{"n_layer": 16, "d_model": 512, "n_experts": 128, "experts_per_token": 8, "d_expert": 64, "d_shared_expert": 0, "activation": "gelu", "moe_layers": [0, 1, 2, 3, 4, 5, 6, 7, 8, 9, 10, 11, 12, 13, 14, 15], "router_score": "sigmoid", "normalize_top_k": true, "routed_scale": 2.5, "balance_loss": 0.000232, "balance_bias": true, "router_logit_norm": 2.0, "router_bias": true, "init_std_router": 0.0122, "lr_router": 0.000413, "n_head": 8, "n_kv_head": 8, "head_dim": 64, "vocab_size": 32768, "norm": "layernorm", "norm_place": "pre", "norm_eps": 1e-06, "positions": "rope", "rope_base": 10000.0, "rope_fraction": 0.25, "qk_norm": false, "attn_scale": 0.125, "tie_embeddings": false, "parallel_block": true, "init": "uniform", "init_std_qkv": 0.0244, "init_std_o": 0.0244, "init_std_up": 0.0244, "init_std_down": 0.0, "optimizer": "adamw", "lr": 0.000439, "beta1": 0.9, "beta2": 0.98, "weight_decay": 0.3, "lr_head": 0.00404, "warmup_steps": 387, "schedule": "wsd", "decay_fraction": 0.772, "decay_shape": "linear", "final_lr_fraction": 0.1, "batch_tokens": [65536, 131072, 262144], "seq_len": 1024, "doc_mask": false, "train_tokens": 998600000, "steps": 7784, "dataset": "wikipedia_en"}
Below are experts of layer 5 (counted from 0) of a mixture-of-experts language model. Rows are named router (the router's row for the expert), up (a neuron's input weights, with its number), down (a neuron's output weights, with its number) and show model dimensions 256-511. Each number is 200 + 30 x the weight over its row's rms, rounded and kept within 0 to 999.
Before each expert's rows: a language model's description of what the expert responds to. This comes from a sample of Wikipedia text that the model never trained on.

# expert 17
Description: Word-final suffix pieces. Final pieces completing a word after its stem, often in names or borrowed words, such as -iki, -ington, -al, -ering.
router,182,177,177,230,119,186,196,129,220,175,167,210,164,223,188,225,179,112,192,180,186,173,231,129,191,224,250,213,227,190,157,181,183,198,184,239,205,142,257,231,207,161,198,237,209,176,257,247,187,210,232,187,220,213,207,153,242,204,178,129,213,227,232,197,236,162,166,190,145,191,234,210,202,213,198,220,169,195,208,195,220,221,193,198,241,188,219,230,232,142,223,196,216,151,220,201,219,114,169,216,118,191,157,212,204,193,204,188,219,178,190,185,188,211,229,197,244,219,262,162,137,208,208,172,235,178,171,180,228,268,213,232,199,223,168,161,199,194,183,198,208,202,213,167,167,150,232,185,213,219,168,193,189,216,216,190,217,199,167,239,160,208,193,205,215,160,247,153,168,216,192,168,196,181,149,211,232,240,149,192,175,218,228,203,201,218,195,213,216,197,202,255,179,213,197,245,148,204,226,196,201,213,156,186,181,170,246,242,216,187,181,188,181,231,191,204,217,182,179,250,154,207,139,268,222,191,194,166,231,208,169,201,221,184,231,242,215,218,204,157,205,185,171,179,259,212,207,179,214,225,134,255,248,167,235,227
up0,195,201,182,222,189,201,251,199,215,192,198,187,213,192,173,153,225,206,217,187,200,192,228,152,177,146,150,203,185,186,218,195,168,187,143,225,233,231,206,157,163,219,169,209,216,200,196,178,198,185,196,208,220,149,206,209,227,155,175,188,192,255,201,164,227,220,156,184,203,214,201,223,183,163,160,204,235,270,195,196,263,202,210,196,225,240,246,185,234,181,200,215,228,238,176,225,201,216,223,196,173,162,233,181,190,178,186,179,224,149,196,150,182,221,169,202,156,214,204,211,209,181,168,189,174,250,222,223,228,225,196,158,147,159,192,197,191,182,166,175,162,256,188,225,162,238,204,159,155,204,172,262,222,187,309,158,194,179,161,222,192,226,167,174,188,189,218,184,214,224,203,216,218,165,210,187,204,200,243,203,227,214,167,223,190,162,187,148,190,164,251,200,189,205,198,188,225,156,194,176,236,203,125,241,153,189,199,200,222,133,227,235,225,247,141,193,194,167,257,201,213,217,203,192,197,205,185,191,211,169,219,228,222,204,236,202,222,208,243,114,220,190,191,177,244,219,170,262,226,238,173,229,163,188,204,243
down0,172,230,194,190,228,252,183,227,220,142,237,179,170,243,172,241,189,163,213,174,189,197,213,218,215,270,229,220,209,180,177,176,237,205,249,250,203,203,216,247,233,168,241,199,189,181,222,262,142,210,194,224,207,223,133,179,94,266,203,177,196,229,207,247,154,145,173,155,190,262,238,199,188,223,173,203,157,163,145,249,119,180,231,192,190,167,162,220,210,192,170,172,185,213,212,212,223,190,170,165,204,190,161,219,240,198,202,217,225,225,189,157,202,212,237,207,225,204,225,193,192,292,224,185,189,173,172,193,184,221,197,244,196,244,189,219,267,242,207,206,186,223,196,182,221,160,220,208,192,204,177,190,121,194,159,214,196,173,215,189,108,170,213,194,191,228,182,190,215,148,160,174,152,252,198,208,219,196,225,241,154,202,188,215,213,208,175,221,191,170,208,208,176,163,194,236,204,179,227,243,174,192,232,115,241,168,210,168,220,270,191,210,180,186,187,190,149,179,178,233,223,163,179,196,234,207,201,163,226,183,253,171,185,161,165,184,188,195,166,227,197,276,167,233,184,189,232,205,161,167,259,196,232,252,190,237

# expert 43
Description: Numbers and past participles. Digits and years in tables and date ranges, such as 19|09, 1977, plus past-tense verbs like used, made, known, won.
router,182,215,196,192,175,228,155,166,281,162,206,233,198,192,207,228,196,287,189,191,152,157,181,195,220,192,242,223,213,219,189,211,167,167,225,199,203,209,235,260,204,220,155,187,239,183,229,159,218,206,252,201,203,165,266,194,204,206,180,210,197,155,176,193,211,212,121,195,132,173,214,243,162,181,213,202,227,212,171,166,209,181,194,224,233,169,169,219,235,221,193,201,146,191,224,215,170,193,201,216,194,173,167,161,188,205,226,190,148,271,241,160,202,174,189,245,132,258,178,212,171,230,218,154,146,189,189,202,231,231,192,206,221,202,251,216,169,245,145,190,173,230,166,239,161,201,228,217,183,217,195,236,201,220,245,207,254,162,226,214,187,172,263,223,225,233,195,202,175,210,163,212,247,221,199,226,214,166,221,198,169,193,175,241,211,239,171,224,209,254,183,153,200,249,146,187,261,218,258,210,168,169,173,165,200,211,255,198,182,175,157,192,154,233,202,208,205,222,236,188,232,189,182,205,180,230,202,159,262,212,260,236,216,224,209,191,235,177,164,174,175,207,193,200,179,220,170,226,194,227,248,215,174,211,193,191
up0,216,230,223,187,228,176,198,165,111,188,229,186,227,193,205,154,131,241,246,224,181,191,181,197,204,219,247,206,181,221,186,212,205,185,138,222,226,220,183,225,180,184,177,211,263,215,243,205,169,207,170,234,184,178,188,209,198,166,211,213,238,235,166,126,224,257,207,221,234,184,181,264,206,272,212,228,193,171,164,216,220,222,254,211,187,212,214,216,196,235,174,168,230,235,186,204,205,169,224,195,251,217,212,148,156,195,165,231,217,251,182,253,213,216,176,207,168,239,242,181,234,183,230,174,154,168,189,215,199,155,210,215,205,208,203,218,224,191,153,196,159,197,226,234,166,217,189,191,231,216,201,261,215,253,222,227,185,198,153,180,170,209,214,178,232,181,189,162,179,231,124,153,241,189,218,170,203,154,180,204,164,235,130,205,186,157,142,155,211,199,214,161,203,225,214,169,193,238,207,170,212,221,248,176,180,173,194,134,164,196,207,197,180,190,186,197,185,192,185,209,206,244,186,199,241,225,187,209,157,227,179,186,198,186,231,255,216,174,207,260,267,219,212,188,209,188,200,235,173,196,231,214,219,261,182,196
down0,225,158,230,244,201,232,175,222,196,226,170,173,206,218,209,202,219,201,215,114,193,202,183,213,163,187,197,187,242,227,206,192,208,207,194,185,184,186,212,179,192,192,178,184,207,215,199,197,188,184,220,188,219,208,153,225,191,183,166,220,264,176,239,258,211,194,144,166,263,205,188,161,222,173,201,215,168,242,207,225,187,180,197,178,207,224,232,244,184,180,183,191,207,128,216,239,218,194,214,158,173,227,268,212,178,168,256,181,220,222,212,166,131,234,258,174,174,167,183,227,159,209,207,195,192,185,177,235,246,246,176,194,241,182,200,145,161,249,253,173,250,184,225,199,194,245,157,169,222,213,172,219,248,182,175,205,194,218,189,176,187,185,175,185,178,160,218,245,230,188,243,217,203,174,208,225,190,232,228,161,205,173,204,216,211,178,171,199,205,188,215,193,176,194,221,197,144,138,208,198,235,187,176,221,200,249,133,194,203,128,220,193,218,222,226,173,271,179,188,184,147,201,198,167,180,203,193,216,132,201,195,198,170,187,95,247,210,154,190,169,159,173,161,167,160,190,195,226,226,202,212,198,233,201,176,192

# expert 46
Description: Verbs, roles, line ends. Content verbs and role nouns after he, she, to or the, e.g. found, locate, wrote, President, plus some line breaks.
router,197,233,156,194,173,254,262,186,198,167,181,207,220,262,234,211,226,196,255,267,214,231,240,147,176,190,216,227,180,248,181,207,197,195,225,186,183,219,173,181,231,198,171,188,202,176,200,183,172,178,211,176,205,196,192,215,191,178,159,182,226,162,161,246,176,233,157,208,183,215,249,243,220,233,183,187,200,241,175,192,250,206,162,202,246,205,184,183,188,139,212,188,232,234,208,154,145,182,197,227,151,188,177,160,281,158,202,147,233,214,189,266,196,206,195,285,219,194,231,159,216,232,150,241,186,213,208,200,211,239,164,189,222,181,211,177,163,214,157,185,175,211,196,202,160,231,218,197,187,174,256,232,207,189,192,182,162,186,181,210,173,188,178,249,250,194,224,201,236,172,217,226,160,156,215,205,194,176,216,187,214,209,217,207,215,233,197,220,172,191,206,188,199,213,161,186,126,190,260,184,220,222,184,200,248,209,164,250,183,182,196,178,223,206,203,215,171,194,235,192,241,159,155,198,212,159,233,169,168,197,232,266,228,198,223,257,179,217,172,161,203,179,213,251,202,167,195,201,180,228,187,217,188,193,239,214
up0,135,162,246,198,207,193,195,225,178,192,230,214,184,248,226,182,191,156,170,210,170,238,178,154,157,219,153,213,219,195,186,210,175,212,184,202,185,165,197,194,271,207,156,211,222,188,139,156,246,152,149,211,258,217,259,183,241,164,225,196,187,226,225,241,189,228,202,202,246,212,187,164,221,177,191,217,189,249,192,178,265,206,226,225,210,181,207,223,172,231,299,223,231,240,176,159,193,202,211,211,230,215,199,166,180,202,209,128,222,269,179,178,176,184,202,254,153,160,192,234,205,189,197,216,182,257,235,205,209,263,207,225,185,159,166,223,250,218,193,211,204,242,147,199,222,187,170,140,187,238,199,182,240,151,210,178,197,191,211,162,191,176,181,222,155,159,196,146,220,247,171,165,218,225,200,197,178,202,290,219,268,219,176,148,194,151,217,247,216,224,202,239,208,214,185,215,157,194,200,237,240,176,223,157,209,237,214,144,261,226,174,226,205,268,156,200,237,252,165,243,268,183,191,159,195,179,205,233,211,200,242,226,219,222,235,187,222,235,200,188,175,119,207,198,215,207,166,222,207,200,213,216,263,205,176,230
down0,172,222,217,215,167,179,235,226,193,240,179,182,155,224,152,217,189,215,214,229,280,207,210,238,189,201,228,196,175,198,219,192,200,158,207,182,197,147,191,205,167,207,229,188,203,242,162,230,171,179,264,187,186,165,182,213,172,202,247,144,203,234,168,171,196,165,197,245,166,212,216,239,193,247,194,197,240,161,228,226,148,179,259,202,209,166,248,220,221,186,171,212,211,180,194,231,207,254,175,221,139,165,233,222,208,215,182,221,174,165,184,208,188,210,184,163,219,221,210,154,246,123,215,216,164,232,235,165,261,210,177,123,235,217,174,164,225,161,233,188,200,227,179,160,234,206,235,254,190,209,237,166,163,254,229,251,216,258,264,211,189,190,161,215,226,237,219,209,242,232,183,209,202,174,188,166,202,217,209,205,163,150,267,218,219,228,190,173,152,177,198,194,175,214,210,197,221,245,214,183,201,237,154,179,254,129,224,188,192,162,194,252,192,232,183,192,169,175,230,186,186,161,216,174,183,219,167,236,199,185,186,166,179,222,198,244,144,140,175,183,191,190,203,186,226,199,159,184,220,202,162,159,185,217,157,236

# expert 21
Description: Suffixes and nationality adjectives. Word-ending suffixes such as -ed, -ing, -ent, -ure, -ous, and adjectives like American, German, International, plus States after United.
router,235,166,183,235,145,132,206,180,249,176,169,190,225,190,243,204,182,179,216,200,230,189,223,119,239,182,241,165,204,197,205,199,195,179,227,227,236,164,233,248,185,193,191,207,190,228,264,154,177,219,226,259,217,229,237,207,223,210,173,163,198,214,211,270,202,169,188,181,213,181,177,238,209,198,188,203,165,188,165,166,224,209,230,231,265,225,208,212,250,204,207,202,237,157,266,211,211,169,211,182,117,215,214,174,248,212,183,212,267,179,245,143,206,195,181,182,214,209,240,178,145,240,158,215,253,179,186,161,194,195,212,198,157,222,211,210,205,165,167,197,208,153,236,198,186,144,229,187,200,148,187,181,177,194,209,137,212,217,177,247,137,212,217,232,220,191,218,170,140,197,248,198,184,180,163,197,255,214,177,224,209,221,201,213,166,192,190,219,185,183,193,192,196,176,165,192,170,203,223,212,180,148,190,179,161,159,219,227,178,211,139,160,227,215,174,218,210,141,213,254,194,207,154,197,207,151,185,160,211,210,194,170,228,178,176,219,229,179,193,170,203,219,202,214,287,218,196,204,196,194,223,213,214,165,228,228
up0,209,152,206,240,187,187,224,199,183,178,275,244,190,240,177,184,196,185,224,178,174,198,221,204,212,179,143,188,168,215,189,168,200,180,217,242,190,212,224,179,188,161,184,156,186,171,198,202,134,185,191,227,187,199,192,203,167,207,210,188,243,253,212,248,188,198,221,196,170,223,201,290,164,217,193,226,225,229,214,225,167,190,152,205,246,152,183,156,212,248,207,205,213,220,212,221,191,244,199,193,173,175,189,171,200,161,173,167,169,191,171,185,275,185,211,236,207,199,220,155,185,211,193,168,249,263,196,132,226,181,229,200,181,181,170,208,226,212,172,149,229,180,245,217,140,217,211,146,179,141,184,224,200,197,201,226,197,228,204,256,259,191,179,242,161,188,284,217,210,208,182,171,186,223,212,182,218,143,171,209,213,220,181,221,210,203,230,246,188,180,191,250,265,188,177,163,181,203,237,172,181,192,152,237,153,207,217,197,162,248,226,200,199,182,163,248,190,172,261,226,178,157,174,183,228,236,205,275,196,112,203,176,237,205,190,219,216,181,224,185,134,256,149,253,266,229,172,221,200,209,189,222,229,161,212,226
down0,185,155,150,187,175,200,208,229,246,252,186,187,184,204,233,232,197,187,202,205,171,207,189,154,184,233,239,167,259,212,190,194,177,215,216,167,220,179,182,209,188,190,230,251,181,262,206,215,289,227,218,191,231,176,203,198,201,165,187,217,158,165,219,177,190,246,184,216,220,209,157,198,206,171,187,183,193,207,205,231,161,183,183,232,201,201,174,174,180,200,216,198,260,224,168,174,175,176,216,230,232,245,203,215,166,231,236,212,211,236,192,224,169,183,160,200,184,212,209,182,246,201,222,180,187,172,165,230,134,202,171,223,252,183,205,190,161,137,182,166,188,245,202,187,222,256,165,232,226,229,202,168,244,198,183,227,198,175,218,155,174,183,189,158,194,225,172,141,188,195,207,198,162,194,152,179,178,284,188,189,220,161,214,213,184,193,228,184,190,236,258,159,162,199,189,240,175,165,161,240,245,244,237,180,258,187,165,190,183,215,227,207,222,212,234,188,201,176,184,213,158,168,224,197,170,184,226,208,203,258,150,194,148,221,169,149,189,213,180,217,242,174,162,146,165,197,191,228,204,135,186,224,167,245,177,173